config.yaml
num_hidden_layers: 11
hidden_size: 160
n_experts: 32
experts_per_token: 1
d_expert: 416
d_shared_expert: 0
hidden_act: "squared_reglu"
moe_layers: [3, 4, 5, 6, 7, 8, 9, 10]
router_score: "sigmoid"
normalize_top_k: false
routed_scale: 2.0
balance_loss: 0.0135
balance_bias: false
router_logit_norm: 2.0
router_bias: true
scale_expert_input: true
init_std_router: 0.0127
lr_router: 0.00202
vocab_size: 5660
norm: "rmsnorm"
norm_eps: 1e-06
tie_word_embeddings: false
optimizer: "muon_variant"
learning_rate: 0.00928
beta1: 0.9
batch_tokens: [32768, 65536, 131072, 262144]
max_seq_len: 256
train_tokens: 427300000
max_steps: 4557
dataset: "wikipedia_en"
Below are experts of layer 3 (counted from 0) of a mixture-of-experts language model. Rows are named gate (a neuron's input weights, with its number), up (a neuron's input weights, with its number) and show model dimensions 0-79. Each number is 128 + 24 x the weight over its row's rms, rounded and kept within 0 to 255.
Before each expert's rows: a language model's description of what the expert responds to. This comes from a sample of Wikipedia text that the model never trained on.

# expert 3
It responds to: First fragments of proper names and rare words split into pieces, such as Byz-antine, Rad-nik, Commun-ist, Brook-es, plus non-Latin script bytes.
gate0 [165 157 125 143 132 107 147 151 111 138 160 106 106 128 130 115 144 104 204 139 172 145 149 156 204 144 118 125 141  87 129 149 106 136 115  99 153  85  88 107 169 125 137 117 120 112  77 152 132 115 112 115 118 156 125 134 134 149 150 129 135 109 155 112 136 141 103 124 102 119 180 118 139 126 141 101 129  81 115 157]
up0 [152 174 103 137 109 106 153 108 145 112 144 133 151 125 118 148 122 151 149 118 127 120 133 128 159  83 193 102 157 159 136 141  85 130 139 107 116 117 120 140 133  91 138 145 126 101 146 133 142 147 152 127 143 113 104 144  98 135 158 165 116 116 113 122 130 124 141  93 161  99 149 120 114 110  95 118 140 131 150 104]
gate1 [131 196 175 104  98 123 115 120 145 110 121 115 108 161 132 149  99  99 138 132 139 144 102  95 129 112 112 158 106 100 112 141 115 167 114 117 117  97 172 151 162 127 128  68 106 125 131 120 164 131  95 115 114 140 133 125 144 119 152 111  77  90 122 162 129 130 115 135 120 131 124  90  99 193 135 180 100 143 131 150]
up1 [133  87 125 120  85 133 164 159  97 117 150 137 114 128 135 142 165 122 116  79  91 135 123 108 143 143 111 144 127 129 149 149 153 125 143 153 143 167 167 128 123 123 134 110 147 118 142 112 177 172 132 124 164 106 116  88 117 125 123 110 111 128 190 117  91 121 153  93 121  81 142 144 144 121 167 117  78 131 113 120]
gate2 [140 123 175 119 104 151 169 160 169 144 134 101 111 130  92 151  98 130 130 155 196 161 119 163  92 127 137 150 103 119 147 114 138  79 147 107 115 123 112  94 144 130 110 130 152 113 132 149 149 118 140 120 136 167 143 147 118 153 148 138 130 110 145 169 136 140 107 132  81 104 142 132 127 178 145 130 143 136 133 160]
up2 [143 132 119 118 153 159 123 121 118 107  99 107 100  91 155 127  87 133 134 136 147 147  52 120 171 121  84 110 139 114 134 115 109  95 131 125 167 116 138 111  99 133  88 144 127 124 128 125 106 117 134 149 130 123 109 141 130 124 133  95 161  90 141 148 130 123 104 139  96 138 100 155 163 104  97 119 104  90 130 105]
gate3 [142 156 100 100 124 139 126 155 130 105 129 104 140 121 109 162 126 146 122  98 154 140 134 119 151 139 131 107 162 114 179 151 130 134 116 113 111 113  72 141 120 104 125 140 163 139 112 116  69 146 149 127 119 106 108 115 182 176  83  68 116 164 103 135 159 112 107 144  64 167 155 129 115  96 136 132 105 158 127 116]
up3 [139 107 125 186 138 133 121 144 121 112 125 111 122 130  89 172 162 149 159  90 114 129 101 129 111 148 113 145 117 111 149 123 129 214  78 122 113 167  85 140 122 150 148 117 145 139 136 154 105 141 109 142 115 145 147 140 139 111  51  72 133 163 107 136 150 161 110 130  81 142 130  99 121 128 138  87 116 162  87 111]
gate4 [153 123 100 120 144 114 122 148 128 174 119 123 106 145 113 155 105 152 143 165 152 138 161 106 133 128 133 144 102 107 130 200  92 162 150 141 176 143 140 125 145 157 131 124 120 131  91 113 137 117 130 158 123 163 157 138 130  92  90 122 116 128 120 125 135 131 140 116 129 139 148 115 148 114 163 113 193 135 117 112]
up4 [113 127 138 110 116 123  80 107  62 133 155 180 145 146 153 119 112 150 121 133 142 126 133 125 168 128 147 105 155 116 101 130 126 170 180 124 117 136 203 101 121 126 178 147 150 140 133 115 133 146 110 105 119 113 127 157 158  92  96 146 111 107 161 116 163 126 121 168 149 156 132 156 110 128 103  93  87 149 109 164]
gate5 [109 146 111 131 149 128 123 134 148 121 123  98 104 168 101 136 123 140 140 190 121 144 116 119 130 117 105  97 133  76 135 141 124  86 166 125 119 120  99 109 140  94 131 144 121 111 117 118 156 114 171 112  96 156 150 151 159 143 139 150 162 165 154 134 154  66 132 136 155 142 137 108 107 181 134 122 170 130 136 147]
up5 [150 123 125 153 121 108 129 121 106 121 106 155 142 126 120 155 141 105 140 142  64 153 135 133 133 119 146 100 106 175 159 129  90 106 111 142 127  81 144 133 151 134 103 123 147 132 171 137 156 155 142  99 112  99 165 134 135 111 112 107  85 136 109 156 135 126 132  88 154 115 143 125  87 124 107 110 123 129 103 112]
gate6 [128 124 114 113 108  75 118 130 144 126  96 112  94 107 112 123  82 110 120 136 156 141  93 148 169  90  80  85 115 124 133 116 154  75 152 121 120 143 120  90 143 104 154 135 152 151 160 123 151  96 115  76 142 106 148 105 152 136 114 145 149 110 123 136 102  74 132 147 108 140 158  86 123 105 138 134 182 178 130 127]
up6 [103 151 117 124 135 113 100  89  82 120 175 141 139 138 134 167 122 110 154 152 109 126 141 127 108 147 127 129 139 118 134 129 124 150  78 121 118 135 137 180  98 128 104 166  96 102 156 115 105 145 127 150 126 129 119 201 140 127  80 176 125 114 137 145 160 146  91 134  93 142 122 113 126 173 139 161 129 110 111 135]
gate7 [129 141 113 100  98  98 142 130 107 127  79 147 110 119 107 142 103 127 139 155 146 162 148 155 136 110 132 127 110  91 129 149 168  97  91 116 130 134 124 169 114 145 113 103 144  67 117 104 161 157 175 129 106 173 106  92 147 113 108 103 124 124 152  76 148 105 117 157 123 162 159 159 116 126 119 149 133 156 139 117]
up7 [105 112  96 122 137 126 139 116 122 135 141 196  92 106  88 150 134 119 179 114 113 147 132 128  99 120 179 112 124 104 105  88 134 124 146  79 105  95 141 103 147  94 139 128 129  61 110  91 104 163  97 161 144 166 134 145 127 116 148  77 143 102 154 145 123 131  93 105  88 155 127 126 142 109  94 127 135 152  97 119]
gate8 [136 146 128 118 116 105 124 140 157 175 118 147 122 141 135 120 104  91 101 150 189 125 154 146 110 114  87 133 114 113 101 183 147 142 130 112  98 126 126 147 129 144 157 150 133 135 118 154 199  84 131 127 101 115  99 129 178 130  82 105 136 149 143 154 148 138 115 152  99 144 108 103 111  84 157 150 158 129 134 145]
up8 [119 163 146 136 166  55 102 158 130 106 133 116 160  96 116 157 108 129 141 147 121 137 132  75 111 115 161 117 133  86  91 100  96 143 151 124 136 156 143 118 170 105 124 147 148 119 125 110 132 149 141 153  96 176 137 112 151 154 127 135 105 139 128 138 124 113 147 135 155 119 108 121  71 163 128 161 115 135 123  87]
gate9 [117 121 114 115 121 119 129 155 175 135 167 138  97 164 135 100  96 135  99 116 182 134 111 130  73  94  52 132 122  81 109 148 128 120 116  96 116 151 154 117 128 118 138 141 121 126 133 157 161 103 116 100 160 132 126 129 143 143  97 148 107 140 149 103 168 116 159 120 141 143 138 127 142 156 143 181 130 123 139 125]
up9 [113 149 105 171 152 147 118 115 142 117 177 119 160 146 117 125 156 109 137 139 109 166 143 133 153 128 105 171  92 126  74 126 147 101  90 123  93 149 158  98 208 114  79 120  68  93 111  98 129 171 106  98  90 142 120  94 145 110 132 114 136 129 123 162 110 132 117 131 140 149 164  95 115 156 130 145 116 131 138 170]
gate10 [166 167 125 129 113 144 111 138 163 149  78 137 120 167 116 196 114 147 124 136 145 133 112 121 131 115 154 151  95 114 128 153 143 143 155  68 115 149 146  97 157 147 119  87 140 149 101 102 131 141 107 119 100 155 106 113 143 159 132 123  83 139 161 152 121  90 130 148 127  91 169 128 132 129 159 115 132 107 161 162]
up10 [115 105 155 157 132 114 107 124 149 120 140 142 100 101 122 131  97 130 149 120  95 107 102 179 139 146  97 108  64 156 144 143 149 112 140 121 158 137 117 119 169 120 132 111 130  96 122 138 125 137 133 121 105 114  92 143 166 132 133 114 113 158 128 113 112 112 133  98 137  99 143  76  92 153 144 165 103  65 113 100]
gate11 [113 169 185 122 142 135 139 167 155 145 115 115 158 146 130 139 130 136 100  73 173  78 128 146 131 123 138 158 109 145 135 148 106 125 120 171 141  94 142 131 113 164 140 134 152  89 138 161 180 118  77 124  92 103 109 140 101 146 134 138 107 126 124 123 145 116 194 136 135 116 142 117 124 151 139 151 103 163 156 145]
up11 [129 100 129 181 123 157 127  56 146 123 107 137  92 177 120 176 175 128 140 171 108 155 107 140 117 107 127 107 183 131 165  84 141 142 150 111  96 147 103 132 102 141 129  99 128 107 131 138  86  86 111 127 130 149 118  73 153 120 114 119 118 129 151 153 125 119 115 169  86 118 138 149 122 129 105 135 126 105 113 124]
gate12 [120 157 137 123 126 124 168 134 120 122 133 134 102 127 140 160 136 177  96 177 165 136 158 134 118 144 152 126 147  88 154  95 134 171 140  83 109 130 138 116 121 101 184 134 117 167 134 170 163 127 118  96  98 128 121 116 155 123 116 127 129 113 102 168 170 116 181 128 116 181 176 104  95 179 175 155 106 125 139 116]
up12 [100 156 141 166 144  79 145 150 135 145 106 111 115 193 127 153 154 144 103  98 143  94 142 208 127 160 151 143 109 115 102  86  84 113 105  98 143  77 123 117 128 144 155 163 178 182 103  79  93 132 104 130  97 121 141  82 120 147 153 104 127 121 143 101 130 149 130 115 139 132 125 151 117 115 116 131  77 154 140 112]
gate13 [117 158 104 144 127 127 129 111 136  99 133 117 118 149 135 163  85 106  63 107 141 110 123 134 127 131 131 116 103  83 122 157 133 105 117 119 119 152 139 105 150 114 145  94 147 130 123 111 124 147 127  94 131 133 150  87 137 167 113  90 122 138 116 131 123 139 131 123  88 158 143  75 145 151 142 110 101 147  83 131]
up13 [130 124 126 120 167 125 124 127 116 148 137  76 134 107 125  67 128 155 140 115 117 133 146 135 112 107 105  89 148 139 150 114 137 136 149 122 117  89 145 110 142 148 145 133  83 135  97 124  98 197 115 140 116 148  94 114 122 163 162 163 158 117 128  97 154 122 110  99 148 118 121 155 131 145 129 120 123 111 132 109]
gate14 [148 162 186 119  57 139 110 144 155 145 142 135 117 142 133 171 130 127 115 138 144 108  94 133 143 172 119 111 117 124 121 155 103  95 146  98 162  80  99 126 160 103 148 142 163 133 124 141 134  95 168  90 163 129 161 130  95 128 143 142 114 176 126 142 126 101  64 138  77 117 138 128 101 130 135 135 111  90 106 113]
up14 [169 150  93 115 125 162 100  89 114 112 110 128 121 103 148 117 147 148  63 177 131 141 116 136 152 110 165 127 127 138 154 128 122  98 141 178 141 159  96 143 121 138 148  96 141 132 132  96 144 140 169 157 138 115 114 138 125 136 104 121  95  84 100 151 166 138 163 125 180 103 130 160 111 136 109  70 135 165 101 138]
gate15 [109 152  96 123 109 104 150 121 129 114 137  79 142 133 103 130 101 172 111  68 152 106 127 108 131 118 149 107 116 124 127 117 106 129 120 103 151  96 107 139 155 165 148  76 103 138 139 142 180 109  52  98 140 120 143 144 171 166 157 117 149 148 139 124 130 141  66 149  74 179 120 130 106 104 167 142 130 140 105 152]
up15 [ 73 126 119 154 107  93 101 117 163 104 116 138 120 134 118  78 122 137 154 113  73 142 154 104 156  95 110 114 103 101 148 127 148  92 151 145 146 114 126 144 146 142 103 163 131 123 157 148  86 167 118 132 132 138 170 110 141 103 144 148 103 174 113  72 133 113 124 116 113 112 115 142 162 112 131 162 136 154 134 126]
gate16 [107 149 109 102 146 152 125 107 111 104 128 141 109 152 131 175 122 113 145 146 123 104 102 159 114 145  96 111 132 145 163 172 114 127 142  95  64 133 101 115 130 133 201 119 178 163  99 150 110 145 128 153  93 130 121 107 193 153  83 153 113 160 156 134 145 116 125 106 131 118 125 125 150 131 161 114 163 131 142 174]
up16 [118  97 127 163  73 164 192 151 181 125 155 152 158 111 130 112 121 134 128  98  91 121 127  98 149  80  88 125 134 162 132 113 162 113 117  78 148  68 143 145 130 120  86 129 120  73 141 140 142 129 132 106 107 126 112 125  94 142 165 114 135 136 134 146 127 136 129 157 124 149 152 173 125 171 129 106 116 150 144 119]
gate17 [118 134 101 116 124 129 156 154 134  98 181 140 114 155 158  99 106 141 103  73 135 150 122 165 135 147 169 134 163  96 140 125 146 182 120  96  92 108 117 105 154  91 125 122 125 102 125 150 143 118 120 116 120 145 106 129 116 134 142 106 107 115 158  98 100 148  96 137  67  91 122  80 142 137 135 155 117 131 107 113]
up17 [133  96 121 100 122 106 134 115 129 143  88 140 154  65 123 114 149 138 135 174 116  98 144 107 127 130 113 126 148 130 114 162 161 104 156 154 119 129 147 127 135 104 172 141 102 129 132 107 154 156 122 151 132  79 172 119 141 149  78 137 128 148  73 112 116 118 126 113 107 113 143 167 127 122 122 121 131 104 139 120]
gate18 [158 120 104 129 102 124  98 107 116 114 125 109 135 114 142 123  98 168 120 126 116 130 104 143 167 170 135 129  98  87 101 160 163 133 128 118 139 146 107 142 137 129 155 105 194 114 148 117 167 136 110 124 122 185 144 155 150 175 144  80 163 118 152 156 154 117 137 153 100 138 140 107 133 142 164  81 139 109 138 165]
up18 [135 103 120 112 131 103 127  82 106 104 127 128 106  90 154 121  94  99 146 132 147 135 116  92 156 183 119 130 134 160  96 105 165 140 150 126 117 132 118 109 119 125 137  80 143  72 143 115 131 116 138 113 109 121 147  88 103  86 144  95 142  92 126 138 127 165 115 141 125  75 109  93 168 123 133 142 153 128 149 119]
gate19 [ 93 145 137 107 107 135 154 129  81 147  56 116 106 112 115 155  92 148 127 102 156  82 177 126 135 132 110 136 106  81 119 151 142  95 160 114 127 135 101 126 207 116 136 109 131 117 167 128 137 107 124 114 127 135 124 127 113 148 113 168 107 107 151 117 163 128  99 152 102 165 151 119 114 133 156 169 150 156 115 103]
up19 [ 80 114 129 122 146 113 129 139 122 143 155 180 116 129 120 170 119 118 140 137 138 108 118  96 149  92 160 105 126  93 123 129 112 112 140 136 170 116 163 141 113 110 143 130 145 161 155 114 152  99  82 149 128 154 179  88 133 108  99 124  99 105 112 120 154 137 155 105  68 137 126 114 137 127 139 140 110  74 176 125]
gate20 [105  86 142 114 145 113 143 157 110 132 119 195  98 152 125 114  95 162 124 144 127 111 168 152 165 124 120 169 163 104 106 127  94  88 133 119 154  96 130 106 138  84 167 113 113 105 150 155 130 177 126 130 103 134 147 146 116 147 117 101 111 111  90 125 155 179 129 153  76  85 116 138 138 170 134 177 174 130 108 145]
up20 [127 122 209 119 119 141 125 144 116 129 113 127 106 134 130 105 113 156 165 158 130 141 159 136 105 138  83 147 130 108 142 136  89 144 118 144 125 133 127  96 147  93 136  84 129 130 130  82 150 107 139 145 118 145 130 134 103 129  64 149 193 118 116 148 129 153 104 130 156 121 114 135 125 107  84 160 142 143 106  90]
gate21 [142 114 110 147 100 138 156 152  78 156 144 129 113 222 110 147  99 114 120 173 134 124 195 142 134 149 195 139  68  94 125 155 121 118 105 133  97 171 107 163 145 130 127 126 148 105 115 136 123 104 113 129  99 134 132  93 138 134 140 102 156 121 159 115 124  98 112 146 120 159 123 113 138 119 150 113 126 135 125 127]
up21 [129  85 137 141 137 116 124 127  96 148 159 102 136 142 115 152 101 139 157 143 131 131 156 118 133 175 167  85 126 112  83 130 153 124 132 102 116 114 108 154  95 125 111 177 129 135 140 115 123 126 136  87 123 101 152 158 116 142 140 115 157 132 157 133  92 136 141 122 105 187 120 166 126 129 157 179 136 153 136 131]
gate22 [ 58 112 161 114  91  79 152 118 113 143 171 127 149 173 137 141 137 168 127 132 184  90 137 125 114  77  99 102 120  76 142 167  96 133 103 154 114  97 131 105 145 110 127 106 141 122 121 130 129 146 127  86 129 111 135 135 149 155 135  98 103 135 150 171 136 100 118 145 135 130 149 133 101  95 100 153 144 120 141 104]
up22 [139 159 109 121 121 123 104 123 134 159 158 141  92  95 147 120 128 124 151 126 141 166 121 126 102 142 160 127 138 158 111 141 112 167 127  92 110  94  77 108 145 122 141 112 106 117 122 147 100  77 132 152 107  92  91 152 148 124 163  94 127  90 125 144 150 141 109 124  98 118 142 156 104 142 133 154 117 138 151 138]
gate23 [105 116 162 117  97 106 132 152 127 127  80 159 107 117 144 184 108 144 122 126 133 119 143 108 124 117 127 113 119 112 142 176  79  60 129 113 132 140 107  90 117  82 113 129 113 108 101 137 137  86 105 114  98 155 120 149 177 119 115 160 129 109 141 134 130 135  99 129 114 148 140 131 144 177 121 150 100 128 130 118]
up23 [130 152 153 112 117 170 149 100 176  71  87 129 126 108 168 165 136 161 108 147 110 107 132 162 140 129 173 124 100 118 133 132 137 126 150 139 136 126 102 123 119 160  77 121 129 131 145 163 132 171 183 125 139 120 116 127 151 112 100 149 120 152 104 122 124 124 124 136  89 117 131 117 148 141 105 132  86 145 143 108]
gate24 [110 129 107  92 118 116 157 132 148 138 149 129 137  86 176 136  88 117 128 123 155 126 120 149 153 135 126 112 125 110 149 132 121 125 139  92  84 140  65  91 130 105 127 130 120 147 148 132 185 143 112 128 128 170 148 122 162 100 147 157  99 170 111  94 123 130 115 156 138 140 131 143 178 155 134 120 166 152 111 131]
up24 [113 146 123 119 115 125 124 118 149 138 142  84 149 138  97 143 114 116 154 119  96 121 171 176 166 115 104 121 105  66 112 130 129 129  70 146 133 105 113 150 152 155 131 150 125 132 123 138 122 135 109 163 105 132 146 131 137 138  71 160 122 143 160 107 147 177 122 125  85 138 151 141 107 114 162 145 139 102 107 115]
gate25 [139 108 124  97 125 153 103 180 154 176 117 185 129 153 147 128 129 166  94 140 147 144 123 127 105 102 123 137 118  87 157 148 156 133 111  84 113 162 122 118 136 113 129 143 130 101  81 102 101  64 114 113 116 174 122 130 138 151 145 140 136 106 129 153 135  98 123 135 117 146 124 110 134 165 170 114 174 163 129 141]
up25 [113 110  72 121 137 101 128 122 138 146 144 155  69 155 105 101 167 164 120 151 100 171 150 166  92 135 108 107 153  73 149 118 115  80 128 114 141 146 147  85 102 130 128  98 138 140  97 126 138 147 140 163 140 116 158 135 153 141 145 143 127  94 128 140 148 140 176 122 131 111 104 123 172 139 106  98 126 123 142 108]
gate26 [147 170 145 114 101  93  99 123 145 136  84 148 100  98 139 138 128 174 106 114 142 113 119 118 125 109 129 150  90  96 167 118 132 118 167 136  82 105 166 102 133 118 104 110 126 108 143 111 139 143 158 118 112 172 164 134 169  85 136 108  93 135 133 135 134  96 166 141 128 147 117 164 127 150 153 154 140 139 127 104]
up26 [110 162 154 160 137 156 128 121 106 139  97 114  96 139 103 199 119  95 139 152 170 118 132 115 143 159 142 103 108 146 147 111  88 170  80 132 113 117 106 164 162 109 130 117 121 122 145  81 127 148 144 153 123 129 147 144 118 135  99 140 149 107 110 148 153 132 124 135 129 145  93  91 127 152 130 141 141 103 156 137]
gate27 [102 162 143 128  86 104 126 147 136 157  88 124 170 153 114 126 113 171 164 145 174 118 133 153 129 121 113 121 141 136 104 125  89 128  97  78 133 145 105 143 100 151 126 117 117 120  94 110 139 121 133 126  71 172  95 169 144 162 123 125 117 144 140 153 161 140 142 112  99 128 132 117 107 144 149 114 160 119 103  88]
up27 [182 138 148  90 135 176 148 139 135 128 173 126 119 121  98 100  91 150  90 155 128 128 139 115 127 127 146 144 105 130 138 123 134 199 151 123 118 157 147 161 144 142 130 127 101 153 111 157 124 118 123 136 152 145  74 109 114 111 119 132  97 114 111 135 118 168 119 140 122  92  79 150 121 149 137 143 113 128 135 186]
gate28 [108 147 176  94 131 124 114 141 115 137 120 151 128 178 140 144 135 115  79 154 129 132 178 114 116 140 162 184 127 118 118 135 124 131 112 125 125 113 100 120 185 142 137 125 138  85  97 153 137 146 124 111 153 122 119 175 152 134 139 125  90 138 120 169 151 141 140 136 138  76 143 137  75 114 148 130 139 105 110 116]
up28 [156 162 114 147 104 139 123 126 137 124 105 110 146 142 167 106 130 116 164 135 124 156 108  90 149 134 149 110 108 123 127 116 101 149 213 156 143 179 123 190 108 120 146 128  99 109 145 112 152 102 119 119  92  96 120 125 118 120 151 131 137  84  87 138 128  89 176 155 129 140 179 151 114 188 117 143 100 153 151 130]
gate29 [126 134 172 143 138  49 102 138 125 124 138 109 130 145 130 141 124 144 151 103 163 102 115 133 146 145  76 148 112  70  93 124 132 134 135 141 103 102 112 102 156 137 148 107 172 138 104 151 128 187 133 134  91 146 120 101 118 143 156 136 127 147 141 129 125 107  98 120  97 116 127  92 143 177 191 150 131  88 146 124]
up29 [119 137 129 164 143 196 124 142 156 135 157 150 100 108 108 146 123 134 111 152 105 118 184 104 131 166 156  84 138 130 159 125 161  99 167 130 166 180 141 105 138 133 102 106 114 158 161 111 144 180 122 180 109 146 148 118 112 101  88 115 153 134 160 108 106 133 120 153 148 117 172 124 128 151 100 108 105  90 124 139]
gate30 [ 96 141 127  94  59 131 118 153 138 116 152 133 110 120 103 166 117 117 120 151 103  34 144 127 117 106 108 102  92 121 102 130 131 138 123 148 136 120 126 103 180 104 137  95 133 134 144 151 161 129 151 131 128 172 130 152 149 161 107 151 108 175 138 143 123  97 127 123  91 161 148 110 124 164 161 123 136 134 141 145]
up30 [134 117 160 139 160  83 156 145 139 124 125 190 169 145 182  89 131 123 125 144 122 116 120 110 101  75 131 144  81 132  96 188 157 111 121 119 132 131 144  87 122 138 125 115 169 137 119 189 122 166 138 115 106 141 134 139 132 134 161 115  90 110 116 140 151 122 116 145 150 141 106 139 117 137 133 146 157 122 168 120]
gate31 [116 135 137 133 114 129 118 127 174 166 115 118 161  98 151 151 139 139 105 142 139 170 132 169 132 107 117 147  89  89 129 134  90 102 111 113 121 161  86 150 140  90 155  66 109 120  91 147 153 136  72 116 139 120 171 130 132 149 126 119 121 148 178 112 116 113 193 141 133 120 131 129 100 153 130 101  88 114 140 122]
up31 [134 145 118 121 122 161 109 131 136 139 142 126 124 137 139 111 116 118 105 102 129 168 135  87 111 156 142 111 161 146  86 118 123 161 127 141 146 121 129 128 126 107 146 116 100 123 182 116 140 134 107  97 139 112 134 139 139 151  75  77 139 141  85 142 153 120 121 158 158 135  85 125 171 135 147 129 121 123 134 143]
gate32 [132  91 120  92 123 128  71 125 145 161 126 122 144 125 104 135 145 141 126 123 150 137 124 102 143 120  85 148 103 112 131  92  90 118 156 121 153 130 160 127 101  88 149 138 182 143 125 125 130 135 102  74 130  98 147 154 127 168 123 144  81 152 121 148 170  88 114 111 118 147 133 126 125 149 131 136 112 115 142  85]
up32 [136 106 112 153 113 131 111 113 122 130 112 111 167 129  83 137 102 145 113 121 122 105 109 126 180  99  53 101 119 143 126 111 108 118 133 124 134 165  95  98 137 114 134 135 127 132 129 139 103 151 104 102  92  90 128 124  99 165  97 150 104 109 117 140 169 104 133 128 102 122  92 118 134 174 139 137  96 117 127 112]
gate33 [145 174 144 154 126  95 155 132 109 155 126  96 121 139 156  71 112 115 121 119  99 120  97 104  86 113 113  91 116 123 124 128 103 146 122 109  95 128 140 100 133 144 183 106  62 122 125 150 129 156 141  90 148 134 160 122 125 123 156 136  82 122 103 143 135 110 155 139 145 138 149 102  99 152 124 163 103 127 110 144]
up33 [105 142 130 164 152 116 131 104 154 113 119 114 164 132 157  90 115 160 147 151 109  82 141 162 159  99 153 132 125 121 127  92 131 120 154 123 133 124 134 161 157 145 174 139 143 117 121  80 134 124 143 170 132  71 122 128 148 133  87 112 117 118 133 128 167 114 171 129 140 119 127 125 115 135 105 111 143 130 154 123]
gate34 [107 189 136 115 127 129  77 117 125 120 102 101 110 159 162 129 130  98 126 114 171 127 111 129 131 119  89 148 128 117 140 150  99 129 129  78  96  85 152 147 149 166 187 135 131 144 112 159 117 173 133  90 159 148 130 132  73 119 111  68 145 144 139 110 153  89 124 109 145 126 130 126 128 143 152 157 116 131 151 126]
up34 [103 136 144 141 118 146 112 169  84 132 121 168  98 116 135 164 171 162 168 144 127 127 136 123 163 151 119 120 107 119 118 105 135 111 105 160 106 152 139 120 130 143 149 140 174 155 154 100 146 168 178 107 101 149 117 112 125 138 100 100 109 142  75 169  95 112 133 122 109 105 159 100 102 136 123 115 142 149 106 124]
gate35 [124 127 132 152  88 137 172 145 140 134 117 129 109 165 123 181 110 139 116 146 136 100 163 109 154 110 118 160 122  95 123 146 131 142 113  98 148 144 129 111 115 139 136 118 111 128 138 180 139 115  83 128 155  92 139 139 122 110 143 133  69 135 142 121 114  87 126 133 140 150 118 101 122 132 156 100 159 111  95 170]
up35 [151 111 136 171  83 121 130 124 116 125 102 170 155  82 149 131 142 161 143 150 118 130 105 138 163 137  88 158 128 100 147 134 160 129 120 136 167 138 149 147 140 102 131 150 132  92 157 115 104 100 123 129 124 122 136 143 127 173 168 132 114 160 131  84  55  90 137 138 127 136 101 132 139 114 102 154 149 139 109 121]
gate36 [119 118 144 104 143 124 147 120 111 110 158 139 124 119 103 130 139 128  90 108 168 113 105 129 148 136  90 173 110  80 131 127 110 176 168 132 163 102 100 131 136 111 162 134 153  93 127 137 146 175 134 107 159 175 126 129  96 143  99 112 116 110 142 152 122 117 125 149 102 144 130  79 134 139 172 174 129 122 114 133]
up36 [133 103  98  94 132 136 146 118 162  96 139 140 133 100 133  69 118 117 118 134 143 139 112 131 116 141 125 161 117 153 130 111 117 119 110 132 111 148 144 110 143 131 122 116 157 100 104 127 137 173 111 136 144 173  99 106 135  89 122 176 118 128 124 157 179  88 191 108 150 146 103  91 148 143 174 132 111 128 110  97]
gate37 [139  80  83 115 112  91 121 149 123 119  98 129  85 141 111 108  76 128  93 104 161 121 108 159 136 121 117 130 144 135 125 155 133 113 136  76 155 141  89 129  62  85 125 107 155 170 141 158 161 138 122 112 150 135 125 173  99 115 135  78 145 115 165 132 126 102 115 116 100 132 108 166 127 151 161 125 113  88 110 156]
up37 [137 120 177 109 171 144 138 152 147  77 122 147 174 110 115 109 136 140 139 146 122 123 137 118 107 132 133 103 131 105 132 101 151 156 115 155 105 109 127 133 135 115 130 123 100 127  85 100 142 116 164 151  84 132 148  79 159 138 109 138 128 122 129 130  74 150 148 114  97 162 204 118 149  85 127 110 124 153 152 153]
gate38 [139 160  88 141 152 123 138 138  95 137 114 155  97 140 109 146  81 137 146 108 149 132 103 170 126 127 115 120 105 103 126 114 114 116 103  93  65 144 129 172 122 132 115 157 133 101 129 118 147 168  97 125 150 151 114 123 159 135 149  95 102 121 119 131 153  86  91 153 120 167 173 127 139 161 173 131 135 104 108  99]
up38 [145 129 126 170 138 131 118 146 130 148 111 133 140  80  97  80 126 118 133 132 167 119 124 137 121 155 105  89  96 142 145 139 140 176 155 125  93 106 121  78 124 122 104 183 139 146 136 163 122 128 151 160 116 101 157 145 152 195 128 149 119 172 127 110 156 104 118 119 110 142 144 138 129 164 128  79 124 143 101  74]
gate39 [128 148 102  92 112 130  96 130 149 126 156 112 129 131 149 173 115 113 161 155 125 119 120 153 124 126 144 139 138 126 119 102 162 119 152  80 114 124 114 129 170 113 146 104  97 124 130 146 155 113 116 137 127  91 125 145 109 120 162 155  86 150 158 111 133 131 185 130 161 157 125 151 143  99 166 149 155  98 148 154]
up39 [121 124 109 124 118 115 148 147 112 127 151 143 123  97  98 171 154 156 155 110  98 133 136 117 114 155 131 150 167 134 130 149 124 102 115 107 114 173 138 161 133  94 172 157 116 139 116  98 144  96 135 107 107 144 185  71 123 140 159 117 148 138 140 111 109 101 134 119 149 162 113 141 107  80 131  33 169 137 191 104]
gate40 [150 149 160 148  91  95 120 170 161 156 162  82 121 189 101 107 118  96 154 111 137  96 150 120  93 143  74 103 152  93 135 183 139 123 123 111 130 120 137 167 137 112 140 149 166 107 103 164 112 114 127 138 116 120 109 145 109 135 100 118 122  67 125  95 106 110 110 142 115 124 158 113  94 207 141 162 128 173 135 153]
up40 [118  81 112 100 152 103 103 101 121 147 123 167  92 141 149 155 169 131 125 125 144 140 123 114 109 121 134 145 129 145 155 122 116 114 110 127 109 163 164 100  96 166 106 148 129 148 127 130 156  97 129 107 120 109 125 164 190 136 127 143 122 150 108 114 103 153 158 125 135 124 112 168 139  88 133 191 156 134 125 137]
gate41 [149 169 131 144 119 126 128 118 102 154 149 155 137 159  85 157  96 151 128 157 141  93 157 152 121 110 101 133  99 155 152 165 132 130 142 116 113 144 140 150 187 119 146 136 167 138 115 151 161 117 145 136  98  97 108 150 130 129 126 191 153  97 138 142 110 119 166 145 126 125 141 137 123 184 126 165 115 111 151 143]
up41 [ 78 104 146 119 123  88 123 157 143 109 144 111 184  88 135 127 130 129 107 133  89 114 132 100 155  70 157 123 146 102 166 128 142 129 155 146 135 149 102 139 112 137 169 151 138 113 134 102 159 144 144  98 119 142 127 141 128 108 136 134 165 115 107 177 169 106 113 138 131 129 106  86 161 154 125 102 146 149 120 115]
gate42 [115 125 147  95 110 119 130  85 187 132 115 120 141 188 105 150 115 111 144 145 110 107 101 126 133 120 122 101  83  87 164 122  95 104 176  77 149 123 111 164 184 156 130 112 148 120 151 122 141  98 161 126 102 124 130 160 124 168 104 109 155 115 172 150 125 114 142 151 120 140 132 126 132 153 132 129  93 138 135 115]
up42 [135 155 104 173 140 107 101 125  96 132  93 144 150 132 136 120 146 127 112 109 150 145 141 132 117 139 120 145 144 142 182 152 149 112  89 117 132 141  83 117 138 122 111  90 124 133  71 156 110 164 165 117 155 124 139  99 135  62 130  97 120 109  81 132 106  84 153 136 134 152 104 116 159 142  94 171 164 116 141 137]